Experts of a small language model.
Size: 12 layers, vocabulary 8192.
Below are experts of layer 5 (counted from 0) of a mixture-of-experts language model. Rows are named router (the router's row for the expert), down (a neuron's output weights, with its number) and show model dimensions 0-111. Each number is 128 + 32 x the weight over its row's rms, rounded and kept within 0 to 255. Numbers have three digits each.
After each expert's rows: a language model's description of what the expert responds to. This comes from a sample of Wikipedia text that the model never trained on.

# expert 1
router:068098098210133117138159163085140075154157159139147193128118092131134132140143137100134103085150117150129092159100158102172090084122127093143089109115137090157116091101129135088111130174103121055147171153157125116108112164128119132148228125117173128124169131102132160123172126148163189074154158162167167155154117149126101110116141088086
down0:138093128181106096124142106142144120102086070096192131110131034107118097185133121177110098166176148082170160143142122177163116156091146169117131129098141069157044123157102084166133116148064211150136087065117119129144109135145201090113164144102105142113128210125123203168219110100081220154091111096152180152105142145134107145097088177139
down1:099110055134126155205101105129143102148106107099076099181093120148127118133148121141213135176175135153092135130163102130144148148075146156127159174171083077104128181122131118144094088158151086165146141124146158121082083096138176090131175158148103119162167148120113134123157121084205125122151139098112169109150116157161131132125096097172
down2:159105149122109120133147114110131134152116094139115122172181128221144160114179148113133154120078196110081147140138140176116099160114178091133125138095125162104146171150152157110084126134099097124114106151151137109112162119124082090097193116157113126116133183137128067065185080151144117114163137083093148152202154165143119143170089175121
Description: Word endings and inner pieces such as -ation, -tion, -ers, -os, plus month names before a date, like January, April.

# expert 7
router:070114089090146104154167093121157064164087128154084112132126124099094128155087139144156143077118124176087167169071192142201113132132155179173085090111143076109140107115168158117174140116135132103161101122153173182134101162116128161158137146131152152146126076135129200136135147134114177099155145140076099132102130124099138125154145148127
down0:185128177085075149117047089130120115151123135097155150102141138146172118139147181175108125173124133151132134099167106046052113150150133143125155097158134098115095179115069113114158112127155160126137193133115128161114102124147174059118165104123111141121124138100152105097102176154125087089164148032139140106126143143128125078097137206121
down1:104201098146207141144143125126116101138126140132066012123105110144099133105121177099119132127171116106105115121103189125092125129149173086104091108129125182108113158158135163115110156072105157135130175092140188158166137144123086112145151098163068118137108121118069142127166135095212126173168106114091202109068150184095118113084147160131
down2:147088172106130131082082133145107121235072108181142114123127136145093140105123058119093126076112145121148099145103161159128132180119133150086146097113109132083094134100118149119145125103061128089100135121124086059155181158135160177110151087153101134107103076090117142178149103162082137142092154100143146119230132151098143091092089121092
Description: Final pieces of words and closing punctuation such as closing quotes, parentheses, -tion, -ity, -ary, plus sentence-initial However.

# expert 18
router:090123159102134084169191143126139096177098126136094098195076089122066125141124103155114094092154098161157129120111174148149175144121168123178115137088158132080140140095146135123155155117099164097190078140160154147109121062068116105088133154110183149158123125148160153088116153138144128112205178069063130154115174115078150136158128144143
down0:108172144187091083136126079158131133166113137129128145160074090119207172097102179134128163110107110148162105120149080135089117124104095144138109146111169119138108092144095138163151175140211169122114130113141129136117119107128153132126091070123123142158124161089115145090171102142125088168165110133117173172149139098093080182114068132106
down1:116114166104139093128121139167168068107185128136088177140130099154161127104162119133173140120159136105164128166118154096142111126166172136119150136104188116137144114139165161057126116095123140133129104153157124169118118148085135155122198126120133130211133147171172158141115066223107130132175177123080147093209111104105146128142148154095
down2:160099136138086159102138184089119153170106133118078131143048094063087109112131128164186175102161053115124099110152076116109109117157121082144138172156118166100191079145139151113115135113138111123158128147160136049174122156149103133120147127136113143100126104131165101109123125147121140126137130167074140086087151157118139137094159136157
Description: Middle pieces inside long or foreign words and place names, such as Il-frac-ombe, pend-ul-um, Detro-it, plus apostrophes and degree signs.

# expert 22
router:195076170109138127103124090131115117161090177112123101151138148123147126082079127056130152048184126154079119162093142112174113145118132100124185184116102097138184115164100088184171143126155177097132183110095077156101093141108100089142148121142113137129095105142095112115077131134155118057140115092217088078128147149129174162065114168120
down0:086095116168141064113101152163134108076144148140189131185113159128172187158198125179145141197079094122091140229125135100136162142149136116085114148144129078180179148136061103141165204100143025144140099180171085119092157107180103103121103136112193087159103091066167192160147124127099134110175127083161108101128072163060162142128151145104
down1:127110112146155125125179157119088092125106108145142141130073114124137128151177138132147138134074150152194087114134198102077173109120105131161124135135138153160114088116062119148052142140107060140142078190120068069149139164127127109164142139177093126148158154176111113178090054143085085122068159116116134053150139124100084076111124135135
down2:158103107145132131116082150162137167124137180124147083142122139149137129120077137118180124141113109195096219157179051127087178114157116095126138136166092111117169132084108085151146135036105127077098104167121158148131177130133104120147113149115172111139150102156085120132082128176130134098103094089136110125122100187070173204093140104120
Description: Opening parentheses after a term, often for abbreviations or ages (DSO, aged 86), plus table bars, colons, headings and periods.

# expert 17
router:163134167098110143092100160120139146154140214150135063140144119069095144147138165095100152125170077172130080160121087152130129139111203094147204136132122138111148162127101111165144179110143108082106147149162120134141132159157147103128122153165103079139078151131130084185102090167097147155099156164121129125115151124075121169152163161093
down0:138135108163091119109106156163114073171101186111149090119144170174157170139116119107143135141061123103131176112108132146152116129134091105146084111164141123111103136129091080131129120122160140136098127168156185159075158069196133099154133120135101074118082130163144134166166156139176140161162133101135154097134197091170065061104108160051
down1:159107163112165126136111151110157170113126098108119180135101155212121151148141205075152101109121124149108174142216168118169130167087110112161157155091164103129123121158115149139141089101119125135105105089107088111154159135135100129171132142151116129150136122151159131118195125114104155163132117136121166168112167142076094154119080150123
down2:082116142090082144082114171137149139120080150090091166146102149169099187119141098141131086102077077139131155137159143145080081182152097126201102135126125076117090171133147126208168153126140156105194154142112180168186095126067183084130176112159089127118162174167094104086179115105138098170180127149177107121128141143138113058112148108104
Description: Common function words the, a, in, of, to, by, with, his, their, starting noun phrases in running prose.

# expert 27
router:132127166119141128079138119111114133146113178149140141167123129097096102154117142106117095066070118140103117154166089156144099113075165148155163113119112086098111094166095136179174144118103142084095165112162161165160151115108000156123176131182150151088119132111140132150154149121119124101139149116166112132147153184085069109156114144144
down0:105135130136105141151148094152098124126138144113181146134090162122117141122133121142152156111115115071135155123084131053167110095091170102175133088179168170130213163097158165136166111157136131110125152102142152161172098080025165153140111113128080136149079084125111126067114151100078143139158137196128188145080086101147102082163152110134
down1:156178112095151141080098114138151081147113167144176115126116176215103103166156098166114100201139124193128130109083172188096135135176148209170109141135157144097181161175112150152090159138103122093149139151198128107124135153134115099100084097157115113183147139112128074114149095191165133125148125186128149174162099160093075143148133134184
down2:191147134128144115142145092101102150117161070134115158154121137151129105135154188149119127159094105108166151125123128132028065154127123116124193156110143168152141152178093135130135059159114065128100089094136098101179141167159145112152154070121152111115130149122173158098078127143068111175108144202080071154129135143126128142166205162117
Description: Year prefixes 201, 199, and the comma or period following an introductory In 2012-type phrase, plus that and when.

# expert 29
router:136184140144151141135132155103154105141115160115167074121112098142139160130078169149152106112142151122115099118134075118130131149107057119230179142120126134106152143122100111161122116141182130150126150081123127132204113096162145165083182138179133116166160113134089150167180222109117148135087159122134162197138160136125140133180115144142
down7:096155122106089152179096169061109092145117127101115088117166112131109163085165116191082126082163131119157037159077081173105155158091153113059176173151124153107122147096126175156121161123114178105133082169098153137067148135122100129071128101140043116094132112092143111110125055132105118140067180138156139177127097187091154105148063148124
down8:164108133174123145036138130128081105136141158131114122122171138133127152114089143148088107113151154156159087152127131156120130142135172187205160081125159155173106125111152073139165099071099123168071123058085186073126103152217153099136122172184098128134145069070145132151161113109075118083163162164119136165117132136161111103089137122123
down9:106149130131121125115122157093088118141160166081172114128123086135139114065165137142120129140112091107138166126141093164137150108091078144116108170039138153196110137175149093114166096120164099120126145186217160095206144082142114079150181102084150124154075207125097191119101141137186097190069115131089098180121111149129121165111111145105
Description: Bullets, dashes, section headings, table separator rows and infobox field labels like Born, Coordinates, Candidate at line beginnings.

# expert 26
router:058203126115197122157128162088130123152149168139098151106145115065111147086122166149111158130119093133117101201134116062117121131157128123127183132096115055144105124107088085184158111102105134083148165170096131106114103123126033077083121120216188186133147164170102157132103155072124130120114119174115171194135138218137116125126165111141
down7:131080146146123146142111013055094163090159132164114096184138142129142089128102117118104115122156132104090138112121146123133117131162089111148142138198095094160115145164105088055144138071144107099127100109164149180107131117124141184120054126080161110099133142088189119138094156119133129144124133097087112141114119145069127117211092101152
down8:192154162114135135124100114139119158131075134161133179074157162102116160177104096091179065084135128179141085096118086144157146127107169106110197166084094113132098148114178130122110132168136115107083219094146115126126105054159168174159131099095130095127119145163109138155211164085135143113191080159176117151148160116150123096110128144133
down9:189219131112137121090098153146068082138124173059118118094151156128123158103122096123144110114104098115131114063113076104146107121168083105143158108151116116165118082120088141186099117110158124136104156170174156152105083116121142108069127104131094170117162126088056117193178102139153108143099100057109121198139050118046168150131129117120
Description: Line breaks ending table rows, month names, years, In, On, during, and other tokens in date, chart and infobox contexts.

# expert 36
router:117139135145172081082110131065146120140120131141158075131141166177145113137165108112088139082042138124122148145144090089185102121087110078146091171121098157149097151072128113135115075101117119115198164095120114135103125057167105096108147122166139154103125112170078147160181168151094072123141158145162119194146124080179145139161156106139
down0:035080153104140105136174090140143103115150092091122121113150162064180155118138185099163160137142190083128129149168199161135170109158100108089144151143116119080124154086127178101140179158144103149146175117061100082018083133041056157096123168173106130077088103107095131146128117110118081154126104108144132090127163121197131119094136116116
down1:097101133046159103220159137143108080149088162153104188090178152117097122156129125119133131162187110103109173107121130075121127105125095187150121074155102134056111079151133147091129132172132115174156155139133134140119081176089143119101149145141109127061120132087144117147156091125153149156195092138131104089144074098114081115108141165144
down2:135087127079136083090141182131085140116121161105160159136138114124088106127168097122102146112123089129140132094109141167091159149103168097101086097155148158177146122128135181143147065163119160202083112129139111158155168141133146135141158150126125138118104120161182089179055148106145138176120129166188132117120108133103157176128124175146
Description: Tokens at passage or line starts: heading markers, list dashes, labels like Date, born, and page openers in biographies.

# expert 15
router:067107129152151100120202149172161097140084159138070170099132134133085171173085142094140109130151146092070124110141135148115092129150124137088158092066128136112099108171139125154161111169140109093154132110124136149164132092085085179143183127162115082154184060102174109176155136136157171114130122172151126115107130156142113096135181124075
down0:101144131067147109135075157156153126065163105144112138094084168047120086094184097157185134129206150101109136106168110100108104172073130127140099168087117151126132144130167110148144149138123088119164041127074116143121121165175117147146119068187117121150123098095116128102107150098151129106127129130131164097201101129088099132181124107108
down1:079096116060144126158221105064126134101127124141163163154145123132167108073119107088195130137117119126159152130119118139127076093153154137127095109137104125115097078065183125111097079115070115089159069133156092070118127143110130111151099065107154096140074154117154121126107088147179150108120117141126113163150113107183124140124075156157
down2:098141113081088121082185112160146143072117143135156127139134171123104142102126104137097044159203087119083118085177062160149112109133114197165149154132145153135110123122138152141137100108152137129165148161129154131143190080105065062109115158100077130097158097117113128101078123082132107161141180121139141143083100129113120090111169124108
Description: Word-final noun pieces like -tion, -sion, role, number, name, and inner chunks of technical words such as prodrug, ceilings, dioxygen.

# expert 31
router:118164121097088147099139135115192076149088155134077139114117066101149172084149145165128092190130079130107040112037164128135097130101118098135175148105059133125173149156134150177125154099142122106140096121118094110121125130105134148113162105138145113188130129157150070155107223139165129080157159088152160143148156114103111185083095207126
down0:099086102075110119127078173085131174145125130137148143061077193142129120134144142164144065171139198135133136112121145115137106091118098051148069198108160093144105172128173112101108138182152126114155083186086174142137168182078152128173131146160109085138097141112161153157188141164077153117164134126144148154185156133124080118123086195163
down1:174077131099135123146182131124139124178067145112137116091142156093162090152184197178133173079072101159183171117171174161105206116148149111111090109077061131088156060158088093105142093110090124115106115123125082134093190143095099112158139117138146095109121105148145132162158143148108070109112114109122118104148127155095126130053146170068
down2:115128062108138165146097099150191121127130148128101111124117103107139073103124104062168147105133131124147179127128128176091138096136118073145086097155136126159112107136117159172086114136095126120128097149138136108118110109098030055162085122150103139135138128127182151145087145113138141097103050155141094109065060145099043107118135190178
Description: Words inside multiword proper names and titles such as American, University, United, New, and connectors of, de, 's within them.

# expert 4
router:099091197084126134141152099080116117188093136120171135159156151038160172131101098132179128027138110144114106105142151111153087144089127101150208120127118122113115139122055174115130156182123107088149079104166128150076123129164098160144130115170164065139145139158153111158125106100117144083128154116131115147111133122135079149175164095160
down7:169161112126168095124106081157089131156090128113117115183118129138150094149104174135136168140095093146175080116102057135127157118082165164134066095168171184124134145137144147162111138094099166140125144070165135139119094193109193121099170122142064168179168127139117123132138100171158128154184118138188131150159126095113126163119115171057
down8:109108132127150111093142124154157139111100088184120093185139117116175181121181122130051135074121159116116121153150084132155216161139086174131181107136183129174171143172176151153155119097219095116070107143139163131138157103108165126114132174152124165146139140150100154085163137121118157091152144077115132073146116117109157118151122120045
down9:137105094134176174131068149067136108103152135086129138106080087111125101168170107104163109132141144150071114099108148135173195129121132123136103128130137066115140127153139088093156140146091126107070176123066149151159138144090092135167151110131133141151143083076122108100118114137129170177145077113132165162099118155172083113121100158133
Description: Line breaks, section heading markers (==, ===) and their closing marks, plus common function words like the, of, including.

# expert 8
router:059103147177199198103128157077140093170144133143075118096092096107137123058125089182094075077137113136122102139149107087128128125171136156122110182120115142125117104114150137168155159075084119096124181133156132090125084143162086107113142168169181151094126131118129093096082099082153118089126129156096137120148176228128138098180168132125
down0:073158097126104105139097118200118084120128144145132125171162207160125142130110175173104100165122213107118173196137120082151172123128124083106135130046158089113133176117145114076130158080144102145089108171167109088099105202122112109048121113156135108146122142129135163126212121123146095053171180058116138122153073123143135177154107136099
down1:186106106178080156117074099181128118146074151152129214114160098168118124086103143138110130115135143113153112130110158162105106147141181124135114154095105060113142127135129078151135078152112117142134071057120093151112099097099122103112141139150127144124178149105124176146136114182062170156098157128172155134104177157112159152159146084094
down2:091149101085167120132149120119105100127126155149165142176132161118096149120108157054148140107117089151103088095138193120134177125155079042145048133159147170118162184154097154147118112109077063082158155082059115116122147145144151111150137109106113105137080161118110142056144177106130124142161129116140137109178123084143055118126125176102
Description: Past participle and verb-ending pieces after was/were/to, like made, known, released, manufactured, plus mid-word fragments such as refurbishment.